Experts of a small language model.
Size: 20 layers, width 512, vocabulary 37202, 124M parameters.
Experts: 16 experts in each of 18 layers, 224 GELU neurons an expert, 2 picks a token.
Training: a variant of Muon for the experts, 965M tokens, 7364 steps.
Below are experts of layer 8 (counted from 0) of a mixture-of-experts language model. Rows are named router (the router's row for the expert), up (a neuron's input weights, with its number) and show model dimensions 128-255. Each number is 128 + 32 x the weight over its row's rms, rounded and kept within 0 to 255. Numbers have three digits each.
After each expert's rows: "comes after" lists some tokens at least twice as common just before its tokens as in all text. This comes from a sample of Wikipedia text that the model never trained on. Tokens count by the router's weight.

# expert 13
router:169127122132109125096105133076123080115100082126171152106107137100155139137165105128108150205080117105182133176143122133072210141175122157139095137166142100148117142101094146154148164107116147087118185134110084118156098140174177125139151150102121052113163124115147135144120085155187113173150185125131049118137082118105141119151119114097128108107136118129140106173166124183127111111147
up0:178117133156134136197171111105117163118074188154075044170118076132138121144108105133176146112113093126206057145192104140210130130093089131147184081163160090150157163157134140162099133086141084121100127102070087100138087192108097090146076109086130117111105117165095116123188114136139090129093101093088157069162138141137102112165125139145118136109198169150108133121123141089019110089125
up1:208181180178092110081134152087117158088121146139116156093132148113115158131126188125103150210106181162084131148149157111133153132183138126141124126124161102149117163067138098135165176093136182153138132148121133108148120092129088162123123136132079158162146130176138143124151142145122076163154114132139076063112125132101061128190169147169118133069162113132076127114096073135134084126136
up2:138125142114085143161142139110096143100140146107160099130133230121090157112091100080139082187119059100152112118149142172116189114183160143171077096130120171131137121177115069098166115154092112117194083091155128140148136127158114072111154138118171140098108129119050118102161084133116089176088146123101046126111131103079149132131077130129115131091128169135120127101091073161146122116148
up3:117144119116151162113140101153133090121121128118129071138143124109134160111177109122117185131084141150076085136165023089210140124126106171165071151191163122149162131089114126151135102124255119187081087150104114117125141096109119119120229121092149143109123143132106176088164086133139137090094108098075125066052098098108182145107134156188155124130133107136172116073174122115134151136133
up4:133159128159138134139156141074157147071097129118155136073076079114168130154132072099194085176099115134164096180163151166103124171131141080166116119160097103132111126143148169142117067121152092132117137164069127158097122098186131138150092113101129135138170103213074125168182150106161129101144120079145169177143062073154160136162114148117130051144158131175130119072103129147155137158077
up5:136147093131114093094129119100075130146123092146160103145141120081103150135104071088096169151076102131208143148154152100169230189151170107116074127131147146171103107167134175191102137120144125112136129142138098092117146155109153183106146180168102162095147166106151138139139136145112144159112146149197084105140138150150117117180139121124138151148154099147191120131138122179113135186111
up6:145201139160120092116100163096159125174092137120095150154106175102073171133121137042121119145163103125053098128173142119133138146107124142181124126108121183127190078135168142143101119106098130077145145125132101146118096116110154111111122141128096106152154173144079141114112111161144165055205156124196122083097125142165161160179083103187117115141139199066139165134112135202102179140170
up7:131164118119104142150189152114106160157171112132142122144121133122115112139183055132134160097071174116159172116201085180139139126145153191106122111082109171188082140126163135150188094127055137086104112143149143160163161153152139100112148089151168125120163123081097089113143146119141160153069169112147101173144071131040138132108102108255114130090107124194150153128171079124176135117135
up8:163142143108138141054178116120091110124106138171140079146114082050142153124122160098126173204155180116117087112153100114146122136084119157114211120090102150099150100154156153145117141127163103136125135174159097107163112176065113070069143161168067142140140134117016100144140083194122124139098098124119107068165162179137171149138159138148129073141066047089137047227127108135139120138173
up9:120076108102152104033167138080152099067148079107109158081113124086121105125191109123071178140080107122062068114119154116121112150124090143153127119191173076128147124150130112148113154110150126085187141123104155140110099137174164120186187171110096162153133092105102159119162134135126150163157095088136093141120124127144131083107134133115120101161164100106136112186116131155085109171133
up10:137105081135143151107126144087147134145076177138148104065127141148066094142132147140170144123063058140142142117148131121144132129137131106100094149110140149125118120131173174141129108151097082148181171105154090138132160115085110085105144170093127136154074074147143144097131140157128164119130159146112162142123088123129134198122079173098200187069071117159117149229148113118147064132157
up11:166154092095165159109136125101110126165213164190125103165117160167090067119115136120145160079129140130170136196082160102124157108070140123197097117103094101119099205125063118126131158110120141109142146073095100142115082105138126124149156097100096145133182160209129081105098090165144152176127132104127131137134106113096128114120116117128158150077149168132125161108143093097152145140114
comes after: " |", ",", ".", ";", "%", " /"

# expert 11
router:150241117128150084157050130124164087111104140101108106143104127066172129173102194082102069159100146147157128145209153106136090164160118128110139181097113156107128143077104102121194212151151124082194127147104145110122143129123150212107108193128120183148176110168123110149150079153142150155130185151121153105118039092100114169118091133172149114106174120164139125107167070111111127159146
up0:139133110118081113130076155103139124174134123147181111140128087074122152093098197169190125141135158182216124144171111084121087182062147141129210142116116121149136080145126119176147159123139187093189113112166134116141136067186117152112143135173135159122153131109106124078170090127091131155138127146142140149170173133048168128131102113155200112125119121138104137108131080110107099105174
up1:141150154140120129110093109122144139132104103127164105160116189143166084097166184130117164171150113052099102131126064085124166112108113157182135157082089133114118149140156101114122115058137105130136117160135128148113117171089119077156144130119151154170096107098134136110162144134151109134181133151129178112135127139096120181142153091144156145071094100113168116157104086116146096141148
up2:142174138075089133174110111086135089045115175113133127169096078096132116115128171167211101127143131085165103137115118137127117067148146100161120133143121153129159101112147090191135153144129170091099076124207115141108110171187197109110077164121176092121086102123116138177134057172130182189125146153120134105172152108160133152222127143162095084074093107125121087157137092139102108105167
up3:107096080073151133173024128101123112140117158127159126156121199138155154095093138142136142087129139206123090192173138151156089118120135104121126117143131103162187161089105120118143173103151108159147114128126079064142119122135131168122133099102153129106144184128117093102177076130170125090159120172145106167114080139102149118116098118122175132046102145099110112099086094152149149141066
up4:105188121115118137086129102161087083119108129113127150146135153124198128092100159108187137123121083153157165131137129107126071095118099085140162140117087115158110083081178165127134118176106148165083111171151167147107100116139107076126028164150131136174164158165076162083150112127147181157135132168108125077138074113101142139124118153149167098066207152163114107149129131137168182138096
up5:077138139097084100147177117125135118106113146184119114109127131142133102096150082145066161171160164109084129157160148089044143146140155090170117204180082109156126099150132155144153180172134073117103173131126111132182126144077100142092188151138119123105136124163151028150109166186138109185127142113184108079075089131045076146167106145176152109148163085100079140102160134147156085121160
up6:130169101137096142169118138066110073116145125128138164134137086156209119197133141121104090139163054150120128133155123178173113063172204088149121147119110154158111134101140111168119112095160146118067116110109123149055121109068123158172188141127146117121165180098135135098136068147106141142111126040125104173126191165125092129063107089137086126156176044148185077084090053134147122113126
up7:171111131166131125118149089120096128166100137103145183136117129140151117109116140156079118147097116146148132110150146119132161107149156096129140143111137205165109064098115116135130126161137209147118101118125101145106110112146115129082104127086099124111170124110104049127108136132149151149116096177127141089134195150100106195116117137126158103109146134125179166164141114086161096088131
up8:093176164164106171173150153141188094143177138127098148135090180108144148148120143123191126157018113118088115155157132118107146121133132155173122142055095111123077136177157121167158122118091125083172118129108121161055178131103123156116148133143127135182135086122050139153109135122122155142141134086127175122101101130118120147111171098174093167128137121120150146107096134138122078148163
up9:201103147179178133131113098109106143174110153105068074123064141134133118144081101090152123152155153150125176169153120143123147185102156120074177156100155089111098095122114136124078102133050159124163175168154059171148148120166151161132091133143105169133184098116081140096157127126158192107134131130099149174132139136064135153156108151149137085147110126130128104117082066165080070113220
up10:108113165106119130157106138119089112135079153162115142098128117053095083165163161118175161098143148176073109153125087181121094105082147112151120167134155124195138108125103113162225174095128153100138175154127112179128106158078172205093201163127077119090120135106168165096081127140166127146112108124111184111091113087101121112162132122035170119109177138096107039116132141138171129122128
up11:127145073073137100147149151067134145095074169086121104080080141190119047123083112107093166161113179087155192076182091027134123122188149081079190141155172148094128102169143082139109149137133125089158099151095087126136143174156118127128161120114123090170141054131178123147135156142124095129153144160181168098203131122137163190116124144155064132079124118157109137147140111118061095135106
comes after: " ", " to", " (", " was", " he", " his"

# expert 5
router:103107093110103114126132071117127126122122106110127082095169153149134137128151159100146145099068105091116146101129090076139178179068094076121094129128196148160173116159166082172130184067189103125138024182099058130108093141078101111127121133096129148089118178085159090130170139126133102136107157099117164115187163108131148128141126149125192136116194154080070092106155096060115129136179
up0:122090082050136133173176131102113138157145103106121146120166132115095110087126176142187210159126152124133148147102131115070154137117145124088153104126127162113142125138183212155093136123207126195154135179103145149120221141148132094043080154110098141073147153132136145110128170103129124109168150101126149155168117132098088107097127122157150161157106121163091120098137068173105166154160
up1:147125134135126101161098104148145144128191164123115066111098178118128119162125166116084200130105195161146142159132117100115105063093113138099103176099149120094126153136119133174110125114116105070112155125087084104135158135098090140077093154125126192120138123109211145098157083073119120153081164097150136182140142116105137069133103146142202118152152103108085130121083102137106080118156
up2:135108114149143152175147131063165093113158105127104096095112171132149209073135145174209155113061137154137113121108071133123105201128090090109218156107169166114138153163188139159099134179145103154200069159119116095127150148089097125145077143129087149115053181113136105181080137120147119125092143119104139183151100111140070090129118109111123141115173090144149141086122089150132121112156
up3:112105140120120102120113108105153116096086147116147091115126079118129135105118166191092105105065104132145124121109109104159158112142064056127086127145164170164134112209146109141142185106152165150143108138186186105107131145132143084069103144130106143152129133085166077179140142136147108100076088110137138123102168174141113133114106136079114104080173147145122140138148124147140104127124
up4:124142098085160164123133131089106089086137120123108149131149099124125147104187141083154165124136136145111131158095097130109173125129113123111105128142097159157103087071126133154140164123120081072124135167185120155135152154166135167115067093161194101160153172077175138087129091129109182150147145150145144088164089083132133139156157126131128106105097110180144160126075109109102133111125
up5:134148102150122124111105098123185171106143117175106139166140127141121155199088200155145162136052147108112032112115140095160113105178132124164128139090159119125139114079116100160133164134135150108169087088180153111077062122116126086108123169119091167132101070133148175111163125119156130093166102157130129115163112161092141105116123120136163063090143116139126176154133139093129119125151
up6:127092110128076125113152120097130155110185123124123109199114147071103165165094059156117123157154238104135121126135137122137141133127041153068131111201125159176134136115180149113127107126148194105178107143161131093117127076123065123065132158064120179041157176138159159103120140090095104106170164111100147163094158134133123113117138142122157134157133126134092158077153123135156150129101
up7:129109175146145130134051109123121070154110114085121096109111121093165164215182092123128151106114124061147122093114119122108092094131130155098105132171137154145139130088106075145134099052103152099171113145122121182167111111121121038116135080151167105125167180146115106134106113144122118134096117157113117094104106172142170103123179112196186164106069109119090145086104165108095186058102
up8:191073103136148113121111122080124101158149123107140136097105147127122129114172136167147129146135119128174139106121121142136137186143128160130142104100096157139117153196152176197151144129137086139127157115101103131137145141145115139151107131113111191165105124177142146171145117132142134116166117135043099151117120148129072104126111107142143079127061175168116094103118134094168148154094
up9:148149160086112099129152089125136184084099111150124223140140186086103129101142061081123094118084061175091133075122046098133113121128121158081087146105112152162134138111234148119118149127134164130111069140132127171139119168135102132132098104118098212129139157101107109068097150089102140112138137079189144170096127097143165146144124094136130150143073144116192106127126138103140136120150
up10:081161125191207152185195129123098109163165117106127099144186151149131145097180167163138120116150120130139103106152101096116150172116071146140112171109086123128153081070107085116085130157119167099132103160135152166106091141113111065152065146106110175183104067171148157132134137166112087191136160133086156122136153072151103104199120153157120133111087125149123083122134109123087086157142
up11:184159118163094134091135171147162147118126079138069064137129084162157138108142056152164141150058092147100097110106106084076161096070132070138137156148195101134139163112159150110126103159123047168147134152127169179111161141091152084158159117131143104096125064138104074116115142111116135132096155126095105144122061078125165091125104135129141133171128118077097121124083087135117078141136
comes after: " of", "1", "2", "3", "0", "4"

# expert 15
router:174137088153137075142079104108167065175133167120195098160123125079133190168143151147132107154072136186161112108169129111104137123124093124151110126164132135186172153134115158087098159087107087157121117090165094121116098113101154127103121137090141131092133072133110106159097077148115116150070202123126123157079106076140163129125092142164108135133166089151118122194187107099131133124150
up0:111152082146120096240139138174104161127132139149109128107079165135130116085130189072166129166152127093139101097112100162097118118112126166177145110173158181114123129147159127074142115124110164188111141067159061066151083088136073139179145161118139091074144118153145145106126090102088122159058175098101139073084163110141157130148112121205157149090143134186140151081128120162119118121139
up1:109146167172110114085106111128138111154125158142151096116128124127182119085167116137169063155126186172171108135147143147109113145195086083131086136131139087125101119207187128124113092128126117074133141115123103148120075142111126107090154157155082153111091112140131104146066133142132155137117133178166108128146148139094118126145114155150182145154233130117100152117176064085129125120138
up2:142122120137168115107129091134104067107180063076160110133098193100128107120133051127110129145068112108097203119201076149093185209040182093139128134124137155183180136070122123098181158117109082115112061165124088183098129152173141136147129132133147139120110125113146030182142051151115175104080180176185129123138141200119161097193108111122086134163166107140135126169053139100107119127114
up3:093106163153145120117183103094114154149179110137108180081109127148169183119085185073144106087084097100040179058114167111092110116111118106125122131185096140153118107123105141097132105138156106095114055079123088157140119105152154077174105112103152115119129125150087126174127057183119107142108140045080153128154140155059158171152162131135086166120146092129065094098154165137079140115118
up4:144071103093110150123159079130150074119100134102105118124134100151147144114112107164145116163123131153165112152148111149084138134126199087043101138069130120105117116098191104080149128153141091130144110139153149090147136128177123092110107149187123163090119120104128134157209088109115127097155108085160167163106134114113127198165131133134179106144068139076136127165104078169160151148134
up5:135171116110081052165130135129216097112149165151095139118123159076145075131148164145079102070107112127147164104107162180146132111166143127138191096138074121187138166067094099096185175135117171118134108108103111129138165106180126106106071151125069096105165128119106118119135123137053134143122131064149113143127156132145146121084140109127136145065180096197155150157173153119184102152118
up6:160175189150202114195089134141166157136169153118158145142144119085110096173090171096145066116052149103171080088148165154103150113215108133117051183106138150156103175116179115132201148163157139094119137106165158114155037128183095141148138153121111154140097116093096073134085099126089119151050135176141132152115109100108174045110118135164033118133138177168141075135156094108123130152148
up7:125174133149153103106111135087162177130111082108122110136121105167148142157131094111107118065156124127105203095131139201136219140124162152085140146058050156175150133132107141142122159102119125163140113158156108090098130140109119175160157076104149122154128134111086136191163167107127129158109127139169135166137099119142096150182148083132119109121172138146088085208148130192163163178203
up8:154066103167195140114129119167088170132139122117091139154145136096068063169101099131132125154119092109171147133131100119079128094125127150105123109160106193084167129148163135080136151171199125083097184141114109111086158147088143107139069161132167179126110112146104145135132086149128072132075183171170160150114111148167164152181170155096117135084094112177108150125093155102151125094193
up9:164147094127122116109132134212221120157126161121157137133126164153143156140135154153089180157138132160166138172153125149196092126131106066096192094178118144099082138157142144076120103091122077105118122140136157120146113111134143120069172083153147134094066114167119106126134121119139164125121104131198091147118094114175142165121103144123106135112159150134144164130109098149111102114125
up10:105153121162150113103173127164125146087136124166158141122123153135155178183143187151147141156148178123123093107082119140125168090161133146106214148077148169145155105152192155178085173161095156150130195138145109094123131140120178123112145188164166168120121073123109088141119098161081115162092136149133126147073091111150157132163137132127077133170186125110108126123184216154061156148114
up11:138142159101192123216096138078167112114147174159073165126139082055158164158142125160150082132128195149105184175146176103142119121166119117161062073114133170208149112190131199131152166107138160109113109107125066072109141112081108111124137157177082117073137082140120162127114114086132114163108101117156190154070142073133205163123084127155158126155157101135117078142127098147149105103102
comes after: " ", "201", "200", "–", "202", "199"

# expert 9
router:105131160136073089100138161177115059152092177140166123107159145093151136148183220084177105107121189137080137175137102138089128071107127078097205102143143152116184195141155154205154149052143146140073086089078115082150108115080161117184141166132175106123193080129114136135124075128099153141100154135071167155150107118164189144051142144096102096092150113057106127168158071174102125152140
up0:136165134114113059151100124118087053162072188099103096140109183095143091139145159117103078090105113158176127151138150136096142124087083067139144138151121125133150171107152110129140109097163157153127132086151161183091113130129144078123101164147098032158147092116190071090139072186084148100102105121126159102136084120170162181157186140137074125130147147138071130160097107081169128116091
up1:183152082134114113146127146151126136164121146116134153128185124173157098149125129166141149113084139140091158147107149131128100143083106060158150119127118157124097180185175109184139090130148130157133136135109079139153166091082114070180147154158188126123103127107123106135116070108137183195130162133026155185144146216101142142100153197080138154187066162095104082119157130094121086122105
up2:197055130145115152159155150090117137190160180161161115109145183103105082111144087168125106113089121135116085156123112092103106111119122104096145137074141090160159144101083148110132140143134118074067133092191131147154137124130101106103152149145191131117150099134138131094134147163130116146114112126121191155148150125109107148098141085142110078084058136208071136196103105130152102183093
up3:129133146130136066116157110190105140165131083149143132079085105100114133148135211106148113136094181114100093115168141090063120118143152154119202134111157111139140133147159157169109173111086115130120099155054113108126153154144118132078135143144145078132135095143092143113078109123135160175127160078127139115154121094076149147116148111110151103155178120123086161121138120117103160153090
up4:176136126120105132185114153129155088153177142122130149135140217123168138133135115127080143133116184132118119160124116149179165098053130084058102105188124136186102122128101063187160158127173147077119140138143154100155152150079162085147146161116124133120107127111086152137122150134143122098131134134093162152086100129129151135184113125166031099142145105102173061099141109103147102128149
up5:138177138111177122109096134103092059117131077122166123144153166144207110082123158105186109129049136187145115122153080138136154141173136063159130045147091137108128135107128153113153110084111153109146102107117178124204050171098087121095116125155128228122131147119157113125099120069095164176078195156097145130093135112085107176146092139130175064058072094107117107164140109126130093180094
up6:115170134147137100119112149181138134192105107137082148127152112073163185167174125132156135075079073168098074132146174118093155105084087124139131140100107138104149141091135157108130125159144152112098188098119180113207168101099155130132145143113116104101100077146138164224126132123038103172122168157132172143136095111128163167120180178151162164118154116081075145119129094108131129173071
up7:157123141125119150165105137115122154177070149107094097105112208203116143134163159157117159046131150163110118132197146155071094141176091112137071138166097187142132108102193117170138118117105104072106118137085081190135143121108114106068161103116168133137175117105132111142153120130095067158122159203100154117127103114130120145090153131137123100092171171175112105090169136154095112155109
up8:123119118108080100152098124142155154157103172132144130061139142101098089216156130087174168127085211141112139095125117137124111072073125111089171105157120117109137156163083111135135104133173145122105167109091101061170128104172089124131113101142164131046091154128135117157157091119159118092107139103080130168159122158133167095159161195140084154142155203088139183151114183157063138136117
up9:124091137106073116090159128152176085160072142134072129090129094175200179088161115136134116138139176187131086137101154087135135098115088136159099155099120060224120116127186226107177207171171157145106090112075088155172102112091140167151145176110133121132132137162116130080157113113158135192137184143146133165140100110081115171121112119195118128115141096118027226174114119119132131138145
up10:136132154127126109139092164116070107103087137070125133118090145143151090119169114125113104168096110203166112093136156054151082111090094151162195134131107160140135147122177102115150139135085138163126162160084200132142196142105048136161149133106180197166186112154092176137145104142118102124096133113112168124078107110122134094112096130125136119088085124110100154112082109126109104083086
up11:097120139148110131122101114129126115111126146107123148121086158164196184108077153153104173111141117140133085138103110159148091100092032083183111111151117162164154159151083128169040128132183125095117120190201156156116126124100183102143157184176121143135161084111137116184142111195155098124124117131088160154119170131119087151124086119061135111130112120137087154144157114083138148122060
comes after: " in", " ", " In", "In", "–", " D"

# expert 7
router:103142101123152074093101132152125120141186213171158129126138106131106122106166119157078147146118145158156084173127167122090153121152118076102107115133193096132126170115122187127158137123158135135117107181077107094069073104153152107124114112080098163136079105150124135085108090131128121152096141127126129089176135120130128120122224113141153096128090160109108103129146125190101096142090
up0:134117121113146119129055143152125160159173120146124109205143139147113147034102143137143151088117179123107106145116132133079140169182188156070141150145126110138118107114128144147167064116197158146130123120152125126042154165106112124041117079137101127120152114101122172063162158116162104084106141143134166138150092148153229117102163119170133167138079180101113159145128088192161139133126
up1:112115151108097104144142137093118175126163143152129102179151133164129026139180142106129083209120157144113066129088133153144157106118118169106132133160129108124059108109080149173144124132152078114148170145145156103116171144132153106103174097129137119139136153090130094119110156136118140132157117116091134111106142123122128135081135129102153119124185159199190131165146158103172175158133
up2:099116125123137096156112159161142114131155125165109198136094124106099145153131069136082126156105123136144084127124139144107139094157126143099140145123095118146147149144126134137154148125087097140096129176111148113086170135113148117173110086134114144105094103162125074109093136121090074081105132118114119110146135103080154147217150125131083075079149112171110161171166182146116152129125
up3:087090151191128120186144161131143126146132078131113128091138165115128126075187143141079140148171059163126082124106107126136158144165109133112141103206050071134151169106098135125103197165140195147089107064062126128089152108132127096072136107141130073103097113159139153060121139156131119189134127096115148147112165098115103164054106110121114125116106139091098107146115107172135147147132
up4:126153164181074137159151103147126146143121089100138059153148164111141152137098017088087189130139107079091059172157078088140098169139124146165092111179119107110143161129160122121091142114093110116116059087143108065131149122130099142190077144135098148174125136147112109148189157151171142194115121130133165118127114119116094121103156148078143102130117160148142118140163172136143128150167
up5:120126170146159124127138149151060129124148202163086095148086193154114059130112142177128163137071074161092056117199126124140183088109110086152144156175120111094103130138089130111142170115092102131133105095093132099104095124179147056120096030140141097168144128195061086104189143089070148108144137093109088137115100133196178164100075138123106105105094130091099135087114127126080157136153
up6:086141088149164096095178142138140124175171110107104139145092151105127154091128159148123137151067174141130139147089117174118105108131033054140070123161131107091132167119119077163106127133081185190087138138038110126147136152070108056183119060137112210162127089181147150131169162123097118111093116138132102121197114185115148095119137112166152112131081162074112110184170158155125144125125
up7:131147108126106114141120134101107141117137161129118103135142129178118100071169090127121109137112125196113182122107068141138123087157105116112057124120138123121120119061101187149120125135196096110110104115123073105191152115157113101111141113111152151135169132106148070078093120107149151137035133177152174114173176093128147075172141115134117126097148155180111151137151124140079082121132
up8:129121150133121124145105164151167111076122120134144129192131123101104131146153179134149180134152156116089100128105136137163121129147120150103190148127166100159139118180114099141151172101127108124121121063092078071096092147107112222082177145105150215089186095116166165085197099148159083116096116147127168120169087090113197169156135143091155140158191129140150132199140137138125137139122
up9:124117118127119111031092117127132121090170142119126136124141125102096145124108125180166115170128077171116140103109119066143125117120127131151079093176145139084158158151132076117163186101189134137077088077122155121124178127106077102140134221118129123118117124118072122107159093143120069179109110161183120121142087128092172092127090138230152154155103192123107091131160147164137193060161
up10:167080116142138115090137137183096128090054114173151125157135153151139108181197126085195133135093102128165144152153133141132164124124192080131155111094065146117114153135162178130118120133139139132118183155164173154135188141081142116117123083114081145161093144127078142120186097123106066037143143152097159209109103130096099086116118090147112097187197118098106121119117128126085149168132
up11:114100150130073105116152129147086132129135143113180182135131108111140107076201079137111092149116091139163133144132136090149170154128114144117111125109089123111109127152124171106133204143150122224160097122148150158123123105035115131113117091128083065159098061140098146048120104157119130169138096128106145104130149155084113150153154127173120172172058105179131137096147129103132108112117
comes after: " |", "\n", "|", " |\n", ".\n\n", ")\n"

# expert 1
router:151136100138126098096136103091087120128134131141122110205157090101139187178126126139162077138124142145154143134173131125126147138127083071111176131153145113116152148109103157098167164103151139125167103097139154156130075081104170137188123170115134145096112126188043134116158115143135136118128129128117100109167102100129132119180170147094176134091158066099115093101163144136170171135139
up0:134162144129157140099133113113108204112113114108181136145150144099099163161134162132085102107096088127105150139094103145048191133150137116125167158122143155113179105057159096122165136115105139108206094131118057093050089079122212130129138130090147151150108139093160106112165051181072147161110116145067112122103143107097154144133169113095107166089101151112126144153127170143117134106114
up1:106114074135046135095159135029135128119120147139153149141165133157136124157179096098099169151113182136115108145127146192162072129104086150150146099200128126183101133160176076155137110126095142121132119117093145154129110118094138126128114082101171177114075171153101127175126047157114076187090098090126095110123134126100143132103078110114109158115138063094188156135145154153091123139158
up2:127155103159143137137161101082082119125133131144141146121092116148175149113148111128105131156093183107091173106202101144142156125144132104133119102185069113035139167125137101140122045106139108135119159154066093117073063101062151069126167104073159082149118099145153103147104120129101125110150112087121114116112100164096142108145107122122125161083089128100133071090157105140101147137114
up3:120105062102108146177104131154081150100095129165167113142136100142109151138165158143131129076171141076125086114165141197093142127090147164146132141083126123068099084102169144106137105124114085185120144161122170084102113136113117047212117142144211149136118145055112100127102046119125123133075139140103099171149161106149178157146098119175176124139075137134129105135154059157160148161123
up4:112106126127134155125136096105145150166130118127200122149090193160097171128106131106122123170103131118163182076175139176121116135131085196116057127128152119233090040164103120112132071125114139141126127091131127142118127160097102086138086132140187113135162153170145160153132100136143113151094092152124101073125149116128171170106180134116089099126157150131123107111125086152137129154104
up5:123167111114065124102138143111110200159103155089056111098155152128202148093112082162124128175136157081092140127085192147106100106101182121173137117106167082140185169155160193124117133123056140110099176128168125152102122126145102079073080100127167136110112150185001138116167141098197136125110171109133182161146160173125144096125177124128075148088148157145149108106141156172129177133148
up6:128110143126094129120069130092095124158133091103119164133145100068101191145119120107170120152077134151164090099136127090132130070140111129107151157103149181150134143100098160155108091098139167146091178144116117208127043134128186111151138101169170115080147156108128101119177144180114132167095146144081168088109164163107138162179105117125093113097169114140139106153147073126116098188090
up7:141199074117125128073134109176132133164053162096145121065111106087242158140095143167153142130128151184213207083085142104114180161155179098165170148109118089114124102137147120094126142110151087106194122161090173123088102103054111111069084133112144151105146077177101090184149083137073094118158165109157146158139063164147054158139142126153145145091053088105110120115179169174128135157098
up8:152151097094176133177146123117071120112173133134114177147096147148166119096121115186150146116149103119122135140122107073131134080144115143077153141135180136169068124067108103089161134064152082110136134121113119130077108123120169049172087185128157095120119130164143125150096140158129101122163125146168172085059183145153120071180095098140095134131108114144117107132157142172161090103123
up9:101110133072137117107190142117113145189133020089126141141063130115149085185154073105139186140121135158175171112121104108166172128119060132075147118092113081117168131140066146118138185102200095115130189113137103108136076111141110124152127159135143105102101138119144073096146098146128112107070154110198162081105139146142063118111058169155141085046131160134169109087089125087145044097128
up10:136081091133099071122128158123171131090125156100144151123122081137158137118141178168130104169098119174153111127201127140152137150099173135119147128115119054162116150131106097131102157114139114143156121166091097163148174109104119133079100116123055128132122150123153157088152089190136145164105171112129134173129142201048111148125125161192177105144144090130153113112164125092171139104087
up11:134168106103113107115094169059087123100095132105054120109144151193149103176121110074102112128158167078108151192123084123137160140135117132149099130081093128182124109138214117147158151118114160139158142131109102099120090184219118103114180113108124155122126099089141097121092121143140127149120127153139144078155119063070132137131144141054172144171183100142130107121168106130151094143111
comes after: " a", " and", " \"", " of", ":", " ("

# expert 14
router:129125076126124113155109097141141098135073176137130050145145118036151188243150177124144117165143181134134111166188155103141134154162096124165089153127169173145165200111140123174138166132132092140160144154141163110102132077088149159159121133111147152147142079180089082114165174124121141108118153154116120087115114114155136130122183189095162093125209146101095109119167152120081157153101
up0:157105123103119156157190155118104176134085117127093104152126172083161119123121095106128127108126154084100103102130117069177127132130113000180085142139108181043097152117156107081080058054128128107100144185125128152131072180092211114140168126104119091131179123134111096089107112138097162176138144081101121110118127106181147096051134146194117138075153127112113136088162119123124153128157
up1:128150143160074112042132071046089128146082119161114156095114150145177153147142117146085099202115085137120130116113126069095144070127162110132125118186073132188149123151144139129109200094105090036144120196189132142146071147073156165123085085145161140130101208112158118069096082124118080135117138125120147105113089119154123102108160141132160088040143093133143145131173120166145090123142
up2:030170084080145114155102152059130107185125164115110116093120110119085157107075086116110033161095109172153104145166087113131171114126081080125170177124150158150115098140061130117113088074049055149107102117144140166172117132120158136172143124140213121060119143125159111070102085175148168095160127117153088110104132141111107206121137128138131102115140104119117150168081138114116132118173
up3:094129117117064105096145188150139107146084128163140137135150075147127115161144125139092064109175163124116198121131106133120171107131156137104111104086160156100127098090163082111160144152106112165083174198134189123105137105152203132096153151129169138171217189114177053156153122100072143217032101168111160166122121133132198120165122112138078125208164156050102083136126132085122101082102
up4:101179119128169110152122146078115151220075128182093074145095132101103154161127162137125144136114109102088093113135135127145120112122144195095103132112093166197117147146175178113123153112133115111161139188078180127076138123160159103098128125103094165104137104074105130087146087160145192130117112088103135177122144080131125165112157124131094161131171115136098102172140083073104116165142
up5:166154175101143107150061097092170109161067110081091111097120135123193188103133208138133124159080078142156108083124196118121134124124082058062090077124101065090132109099102153172129124093135075099124110101129102126169130103157136109167165124112168100143153142169153152123102117145075127154179114123096150188129169119108167143138146131127131199169137153112083147132137072180082123156142
up6:140114162154152132123117100135120102059105185149153138209089127096112125086171129102161183115165152113136114115157169111129159135089115113179131169101115121139155110128154136175146122099168148094089151115016097119158103149110117172137119073164116133135155086148042094133133123166131136154106172149126203059126124139075137147100162124228145148144128162120170146106104097164168151118000
up7:160103145149079139152152076159104094194100095136172061106148184121162139177189193146144184099143118155098115159151081120091140111173116176178156180120167101135070165127123120143127115137075137094140111104080125123183085109114145159145092116087138118106163143112141083113136127206124111094149111153136123132154095144135110182141126104154172224124110114114045106119111156110089131134077
up8:114090120148168156098135178120103045186178155144162066167097100088103146043080153146163099155081101129177112133127089127148089111105103144123114111094141106133142115145101135149065142151121095155101162178189149134048078129113137105147129179139109094076123113097108098073154116150124152111125130090111109189144148135160121164136115154129136070126082113134138163094127120082148080138167
up9:133151101118117091170126152147128090086123136134155092140171242144155179174147124086116193068114171145096166112167132064176125105175096057154072141148188129130127144165127097141107120136190144137174163156096118147090132125088090148108202140111101118096156128117095126176059132138138101111078093150139164129116140071094122151096122136142142084150167116080137129136145131146072123165137
up10:164089125176146114167127130146164145138107075157174128146131172156130125128153122198198120120117114109141089138110087059159138098098145113135062148122138085114094179137186220177152165133123067121165173116129068140085102116117101049103158109167143087132123113136114130090143157162083150136098166131113138134132154122118154108135161123145181137183128163120143158130127147112138125148160
up11:149161076056107122133125139145130128147177123129140091169107116170066133110142117077127134148151199110127136181167079156155135116130100190076112090079118167162102135129132181151133061099167127154093105166091160114148135074142113098121147125117092143067159084103142106156132202147109150179136164162122128077153079122150148138165115154180180127122188082187124112148156099115165143128100
comes after: " the", " |", " The", "-", ":", " ("